config = dict(
    num_hidden_layers=8,
    hidden_size=256,
    n_experts=8,
    experts_per_token=2,
    d_expert=224,
    d_shared_expert=256,
    hidden_act='swiglu',
    moe_layers=[0, 1, 2, 3, 4, 5, 6, 7],
    router_score='sigmoid',
    normalize_top_k=True,
    routed_scale=1.5,
    balance_loss=0.000279,
    balance_bias=True,
    shared_expert_gate=True,
    init_std_router=0.0205,
    lr_router=0.00121,
    vocab_size=17327,
    norm='rmsnorm',
    norm_eps=1e-05,
    tie_word_embeddings=False,
    optimizer='soap_variant',
    learning_rate=0.00324,
    beta1=0.95,
    beta2=0.99,
    batch_tokens=65536,
    max_seq_len=512,
    train_tokens=726200000,
    max_steps=11081,
    dataset='wikipedia_en',
)
Below are experts of layer 3 (counted from 0) of a mixture-of-experts language model. Rows are named router (the router's row for the expert), gate (a neuron's input weights, with its number), up (a neuron's input weights, with its number), down (a neuron's output weights, with its number) and show model dimensions 0-255. Each number is 50 + 10 x the weight over its row's rms, rounded and kept within 0 to 99.
Before each expert's rows: "gets" lists some tokens that make up at least twice as much of what it gets as of all text; "comes before" lists some tokens at least twice as common just after its tokens as in all text. This comes from a sample of Wikipedia text that the model never trained on. Tokens count by the router's weight.

# expert 3
gets: " ", " (", "1", "–", "2", "3"
comes before: " |", "201", "–", "1", "200", "2"
router:50 41 43 49 58 45 50 42 53 71 53 57 48 76 51 47 55 47 68 62 51 46 51 42 21 34 45 64 50 36 69 44 57 47 60 39 46 66 35 65 43 52 46 52 62 64 55 52 55 54 48 37 44 51 66 49 37 45 65 66 55 47 48 42 44 66 50 66 42 69 50 37 53 49 46 44 69 62 41 53 46 55 29 47 51 46 38 54 58 54 57 31 47 60 56 59 46 66 46 43 53 51 44 50 59 39 55 60 29 54 54 38 39 43 59 38 61 31 44 45 53 39 53 41 51 46 42 49 49 31 57 51 50 41 51 43 33 47 47 67 57 69 50 53 33 47 51 68 57 53 47 37 35 50 35 41 52 58 41 54 70 48 50 39 57 33 56 68 50 53 51 38 53 67 38 53 49 25 44 43 35 59 56 34 39 42 63 34 65 44 64 50 41 66 40 42 64 29 60 53 45 62 62 51 57 47 52 61 59 54 39 64 37 42 41 58 69 55 55 42 56 67 57 43 34 54 37 35 55 64 57 53 56 61 50 57 43 45 59 46 55 45 58 62 61 43 47 38 49 31 57 47 45 58 61 51
gate23:54 39 48 47 55 42 60 50 58 59 76 30 57 60 57 61 49 45 53 63 34 70 57 49 56 43 69 55 55 31 51 54 58 34 53 50 31 52 54 48 40 50 61 51 64 43 28 51 59 62 52 51 53 52 40 57 38 46 48 50 39 45 54 59 38 62 46 40 36 49 47 48 68 66 45 61 58 29 41 42 44 46 51 62 47 50 42 57 36 45 36 38 30 43 35 44 50 48 26 39 43 60 59 50 45 45 46 64 46 46 43 45 61 81 82 56 48 64 53 37 31 60 43 45 50 55 61 46 55 50 54 37 34 48 53 51 64 52 55 44 36 65 49 50 36 49 52 64 52 41 32 30 49 58 49 63 53 38 42 59 47 59 63 50 43 45 53 55 39 47 59 59 63 42 38 38 42 32 46 61 48 31 73 49 25 55 48 49 54 69 48 55 58 46 46 54 50 67 56 54 51 56 62 57 64 49 61 43 53 42 37 30 54 67 47 57 38 61 44 48 53 37 55 55 54 39 54 54 42 53 38 46 54 44 58 55 54 50 61 48 54 43 61 49 49 63 50 59 61 28 52 56 43 43 64 65
up23:52 53 48 62 61 35 52 56 46 50 61 53 50 54 50 63 55 53 48 41 53 54 52 40 45 50 64 41 63 44 57 51 51 54 54 21 42 52 56 62 47 75 65 32 49 53 44 48 69 50 40 42 51 60 35 40 53 36 52 69 35 55 32 50 49 55 58 42 44 47 61 46 52 42 44 55 66 43 55 52 62 46 40 59 63 47 58 54 34 53 46 61 59 47 55 58 49 49 33 51 29 47 68 28 66 59 42 26 58 43 45 38 58 48 41 45 50 56 60 45 42 68 26 47 39 28 52 55 47 67 42 51 43 45 40 57 49 51 64 34 48 24 61 50 34 39 41 55 48 51 41 28 33 54 42 28 66 49 60 54 59 47 53 34 57 53 56 39 51 39 46 55 39 48 45 65 41 43 64 31 58 62 49 62 34 63 56 48 53 61 58 46 44 41 48 71 34 49 56 54 47 48 62 39 57 35 45 53 59 64 68 45 50 44 35 56 42 68 51 47 38 42 55 59 53 45 47 57 42 49 51 65 55 52 45 37 64 39 34 36 53 62 52 47 46 58 52 46 66 46 49 69 44 44 70 55
down23:56 52 47 36 24 76 41 43 44 41 51 54 51 52 52 46 50 48 55 44 58 38 45 41 60 33 53 32 45 57 44 41 51 39 62 47 61 66 45 63 40 38 50 34 44 40 36 53 52 42 74 55 53 44 57 53 54 53 48 61 60 57 69 70 57 43 60 47 31 56 62 58 53 41 35 50 63 57 58 61 49 51 60 55 53 51 30 47 46 50 45 45 69 56 32 47 45 48 52 52 65 56 32 45 56 39 37 41 42 51 45 59 69 51 55 57 52 48 30 44 55 43 49 53 45 46 61 58 54 50 46 38 84 60 45 53 60 57 44 55 61 54 23 32 54 35 60 51 63 45 44 50 52 57 53 65 41 41 38 46 41 48 36 61 45 50 54 34 42 51 69 60 42 55 45 66 52 51 53 60 58 41 37 72 56 78 52 56 63 46 57 33 50 54 42 52 52 41 67 65 49 51 47 55 53 53 66 50 31 41 42 64 46 54 65 53 39 40 52 49 26 30 55 63 37 59 65 48 52 47 50 47 46 52 58 50 38 58 54 61 30 26 42 47 46 53 48 46 46 54 57 55 44 63 43 47

# expert 5
gets: "201", " |\n", "200", ".", "202", "199"
comes before: " |", ":", "0", "|", " |\n", "5"
router:32 54 57 61 50 32 50 49 43 75 58 55 59 60 42 49 57 44 41 72 48 45 45 49 45 44 29 40 57 51 43 62 64 67 30 61 53 66 33 54 50 56 66 43 58 65 41 58 55 55 52 49 30 35 47 51 35 54 40 47 43 41 66 39 43 49 39 59 43 40 61 52 49 42 52 43 64 56 49 33 45 72 48 58 58 59 47 43 57 45 54 43 47 32 38 41 45 57 54 51 50 47 57 54 55 46 57 67 34 51 55 54 42 42 51 45 55 58 41 43 40 49 50 57 59 46 47 55 54 44 35 53 55 41 29 44 61 38 31 42 55 54 43 42 52 65 62 85 39 50 53 44 43 29 41 42 56 76 64 55 58 55 47 47 49 59 71 61 40 43 46 35 53 65 40 55 57 56 33 45 49 57 41 39 48 40 41 57 64 44 31 42 64 58 44 54 59 51 44 43 53 40 72 36 41 47 61 53 48 50 46 52 42 37 42 57 70 48 56 44 57 62 55 44 46 44 52 51 51 64 63 42 61 61 24 50 57 58 39 34 54 39 66 59 49 61 62 42 58 52 44 65 39 34 39 50
gate23:51 28 63 63 42 46 29 46 54 52 40 44 52 49 32 64 39 40 39 60 51 61 47 63 74 40 35 42 57 41 47 57 57 38 52 53 55 38 54 45 53 53 71 41 58 43 44 42 68 55 50 50 49 60 50 48 49 51 50 31 42 61 70 56 42 55 63 25 37 50 41 50 53 45 51 70 50 59 43 51 55 43 19 41 54 55 47 44 48 65 48 52 57 47 50 63 59 74 64 49 52 55 58 47 41 42 35 45 52 59 72 39 48 65 38 67 54 54 32 64 45 52 42 37 52 50 76 42 61 53 42 59 56 38 53 53 39 42 49 54 65 45 29 47 47 60 69 67 43 54 40 55 49 31 50 54 34 46 64 43 52 64 44 53 33 36 50 35 43 54 65 53 38 49 60 51 51 52 47 52 47 51 56 52 49 57 34 46 55 51 55 49 60 63 66 39 52 50 45 63 49 50 52 39 42 40 40 57 69 59 70 46 52 59 50 38 47 63 29 51 59 41 51 57 44 48 48 71 36 52 63 53 52 50 48 52 34 60 64 38 59 53 54 63 62 43 63 56 51 31 40 39 48 48 41 63
up23:30 44 46 59 51 47 55 42 44 42 43 31 49 41 48 47 38 53 49 46 48 60 59 51 50 49 50 58 58 56 43 61 62 63 57 37 44 34 65 53 51 54 61 50 61 42 67 52 40 45 40 53 65 47 77 22 40 52 31 54 61 54 45 71 69 55 48 55 56 43 56 55 47 34 64 47 58 49 38 44 59 50 44 35 48 41 45 44 48 52 43 34 38 40 65 57 54 46 56 62 54 48 37 21 57 59 37 61 48 56 42 54 57 59 37 50 55 45 68 57 43 44 48 47 40 52 35 53 52 53 60 50 45 68 34 67 45 53 39 28 58 41 66 58 46 32 52 45 40 54 47 65 54 41 62 45 58 59 51 50 47 49 53 47 43 38 65 56 46 57 46 54 55 35 54 41 59 37 69 63 28 56 34 46 48 51 46 45 42 56 53 57 39 71 70 60 47 24 46 68 47 56 58 62 52 50 51 42 47 55 51 58 55 60 62 65 46 68 34 27 52 53 63 47 61 47 58 50 58 28 51 54 40 41 58 30 53 41 59 46 54 67 43 40 54 62 53 42 54 27 50 50 62 59 49 60
down23:43 62 33 49 40 51 50 32 55 32 41 47 46 40 39 42 59 55 42 46 38 36 51 44 57 49 42 44 59 57 53 42 66 58 65 47 39 59 54 64 49 41 50 50 43 59 55 44 57 58 62 39 52 56 59 44 43 45 50 67 52 68 40 56 53 57 67 36 37 52 40 64 48 47 50 61 51 30 40 27 50 76 80 39 52 60 34 46 44 48 39 43 47 50 52 41 52 43 54 61 67 47 53 44 42 63 47 50 29 54 61 55 36 63 46 70 52 55 67 54 41 41 36 55 58 37 54 37 67 51 45 48 41 61 61 48 51 50 39 52 56 51 64 66 61 36 42 50 34 57 60 54 48 42 41 37 38 50 58 58 52 48 36 52 51 41 72 56 45 60 50 64 38 70 26 49 48 53 37 40 35 46 50 58 48 57 43 59 32 47 52 55 35 67 52 44 43 45 46 28 48 49 64 49 56 58 59 26 51 55 46 48 69 46 49 63 47 47 54 41 52 65 60 56 51 54 65 47 62 42 51 54 43 31 35 42 42 52 34 41 34 71 47 48 48 55 41 46 66 33 54 35 52 52 47 46

# expert 0
gets: "\n", " |\n", ".\n\n", ")\n", ".\n", "s"
comes before: "-", " of", ",", "|", " and", " in"
router:59 46 59 46 65 50 51 51 50 56 57 52 51 60 48 43 56 43 54 54 54 38 63 43 38 55 45 45 54 51 43 39 53 40 66 47 65 61 47 72 31 51 30 23 72 41 50 40 48 65 60 37 39 33 57 42 56 59 41 45 57 33 38 48 49 68 30 46 45 59 49 52 38 40 46 48 58 49 57 63 64 42 36 53 59 51 58 51 71 38 54 39 38 58 56 53 45 67 33 40 46 42 56 50 28 39 61 57 42 68 57 45 54 52 38 35 71 38 36 54 68 41 50 49 45 61 43 69 43 60 51 46 46 62 43 53 30 37 55 43 57 68 45 66 42 65 39 45 55 46 59 27 53 54 38 47 49 57 35 65 53 40 59 45 24 50 62 56 27 46 40 59 56 51 42 79 61 47 52 46 48 42 46 44 54 50 50 47 53 53 43 58 48 54 54 42 52 55 45 44 64 29 57 49 50 44 43 55 44 59 33 71 48 39 55 43 56 57 52 35 40 57 53 47 39 63 45 49 56 51 34 43 59 54 70 47 52 55 59 41 56 37 47 60 62 49 48 46 57 64 39 49 45 33 51 47
gate20:32 66 59 49 53 56 47 58 51 60 46 42 73 69 50 62 40 39 63 55 53 48 56 42 58 56 43 60 59 55 55 61 48 38 41 49 53 36 44 41 52 25 53 50 33 41 33 47 49 38 43 34 46 55 27 49 50 56 51 52 68 53 37 49 28 57 56 46 55 46 50 49 51 44 60 59 59 49 50 67 49 71 53 56 46 53 44 66 52 68 55 38 43 48 60 53 48 57 49 47 38 37 44 71 42 62 54 51 44 56 49 59 61 42 42 62 62 67 30 55 46 53 52 52 36 58 62 50 60 57 52 37 46 55 44 48 69 43 54 59 40 56 53 48 46 52 43 52 55 39 44 51 54 44 50 44 48 30 66 40 59 43 46 33 52 52 69 44 32 59 40 60 55 55 38 60 59 21 56 62 61 51 54 50 57 39 49 57 55 41 33 58 52 29 54 66 44 54 48 66 39 28 49 65 64 78 59 71 45 45 28 51 66 38 67 46 37 61 48 51 49 36 40 49 42 35 50 46 52 48 53 47 44 35 49 39 43 73 51 42 46 37 46 50 39 65 44 57 49 56 52 54 52 56 48 26
up20:56 50 44 50 37 47 71 41 49 51 54 39 37 47 58 61 37 47 58 24 62 71 47 52 51 64 52 45 59 49 47 38 54 63 59 43 44 51 52 48 48 41 52 47 50 61 52 40 64 64 43 35 74 66 66 46 43 58 59 51 42 52 41 69 40 48 53 47 45 47 36 54 55 61 52 37 54 56 58 26 44 81 47 34 58 62 59 61 39 37 41 48 51 41 51 59 49 50 43 52 58 54 66 56 50 65 56 60 51 46 48 51 60 45 41 43 39 45 61 48 26 44 41 48 42 63 57 53 40 59 37 50 61 56 61 57 37 57 43 56 52 60 49 32 42 42 21 46 55 40 70 34 38 63 43 47 62 55 63 37 42 40 56 34 65 59 45 57 49 49 61 52 61 31 60 49 40 39 33 58 56 33 37 42 61 53 55 47 50 72 52 51 44 36 54 48 74 46 47 51 54 51 44 48 48 42 35 52 54 39 57 30 41 39 39 55 38 56 55 59 40 30 49 56 59 47 45 38 52 52 48 45 59 76 41 39 57 61 53 46 52 64 40 40 37 40 32 49 64 39 46 45 48 61 51 41
down20:41 52 43 31 54 47 36 52 53 55 33 63 53 49 54 55 37 46 50 36 42 58 38 49 56 41 60 61 66 51 49 58 59 66 33 46 64 36 46 50 39 55 56 51 43 46 40 40 45 59 43 26 60 59 38 64 71 61 60 51 45 64 73 55 52 42 59 55 47 33 45 56 69 37 44 39 56 46 39 61 48 40 49 65 45 54 51 51 77 54 51 51 52 62 67 37 46 47 49 52 45 52 55 52 44 54 55 50 72 54 41 65 46 56 59 57 43 56 34 46 52 43 55 36 45 42 33 64 58 59 43 66 54 48 54 44 42 70 45 48 62 46 64 48 49 63 61 59 63 71 43 63 62 36 28 55 56 53 59 47 38 49 37 50 49 44 70 51 47 51 45 44 65 85 33 47 31 43 51 58 49 55 57 71 33 49 48 48 44 48 59 45 47 68 49 35 41 46 56 53 66 40 63 51 70 51 59 62 39 59 42 46 69 53 50 48 51 43 49 40 49 59 54 33 59 50 36 33 56 44 60 33 40 36 55 39 41 52 48 54 58 52 53 47 62 62 47 46 55 72 48 49 58 64 54 47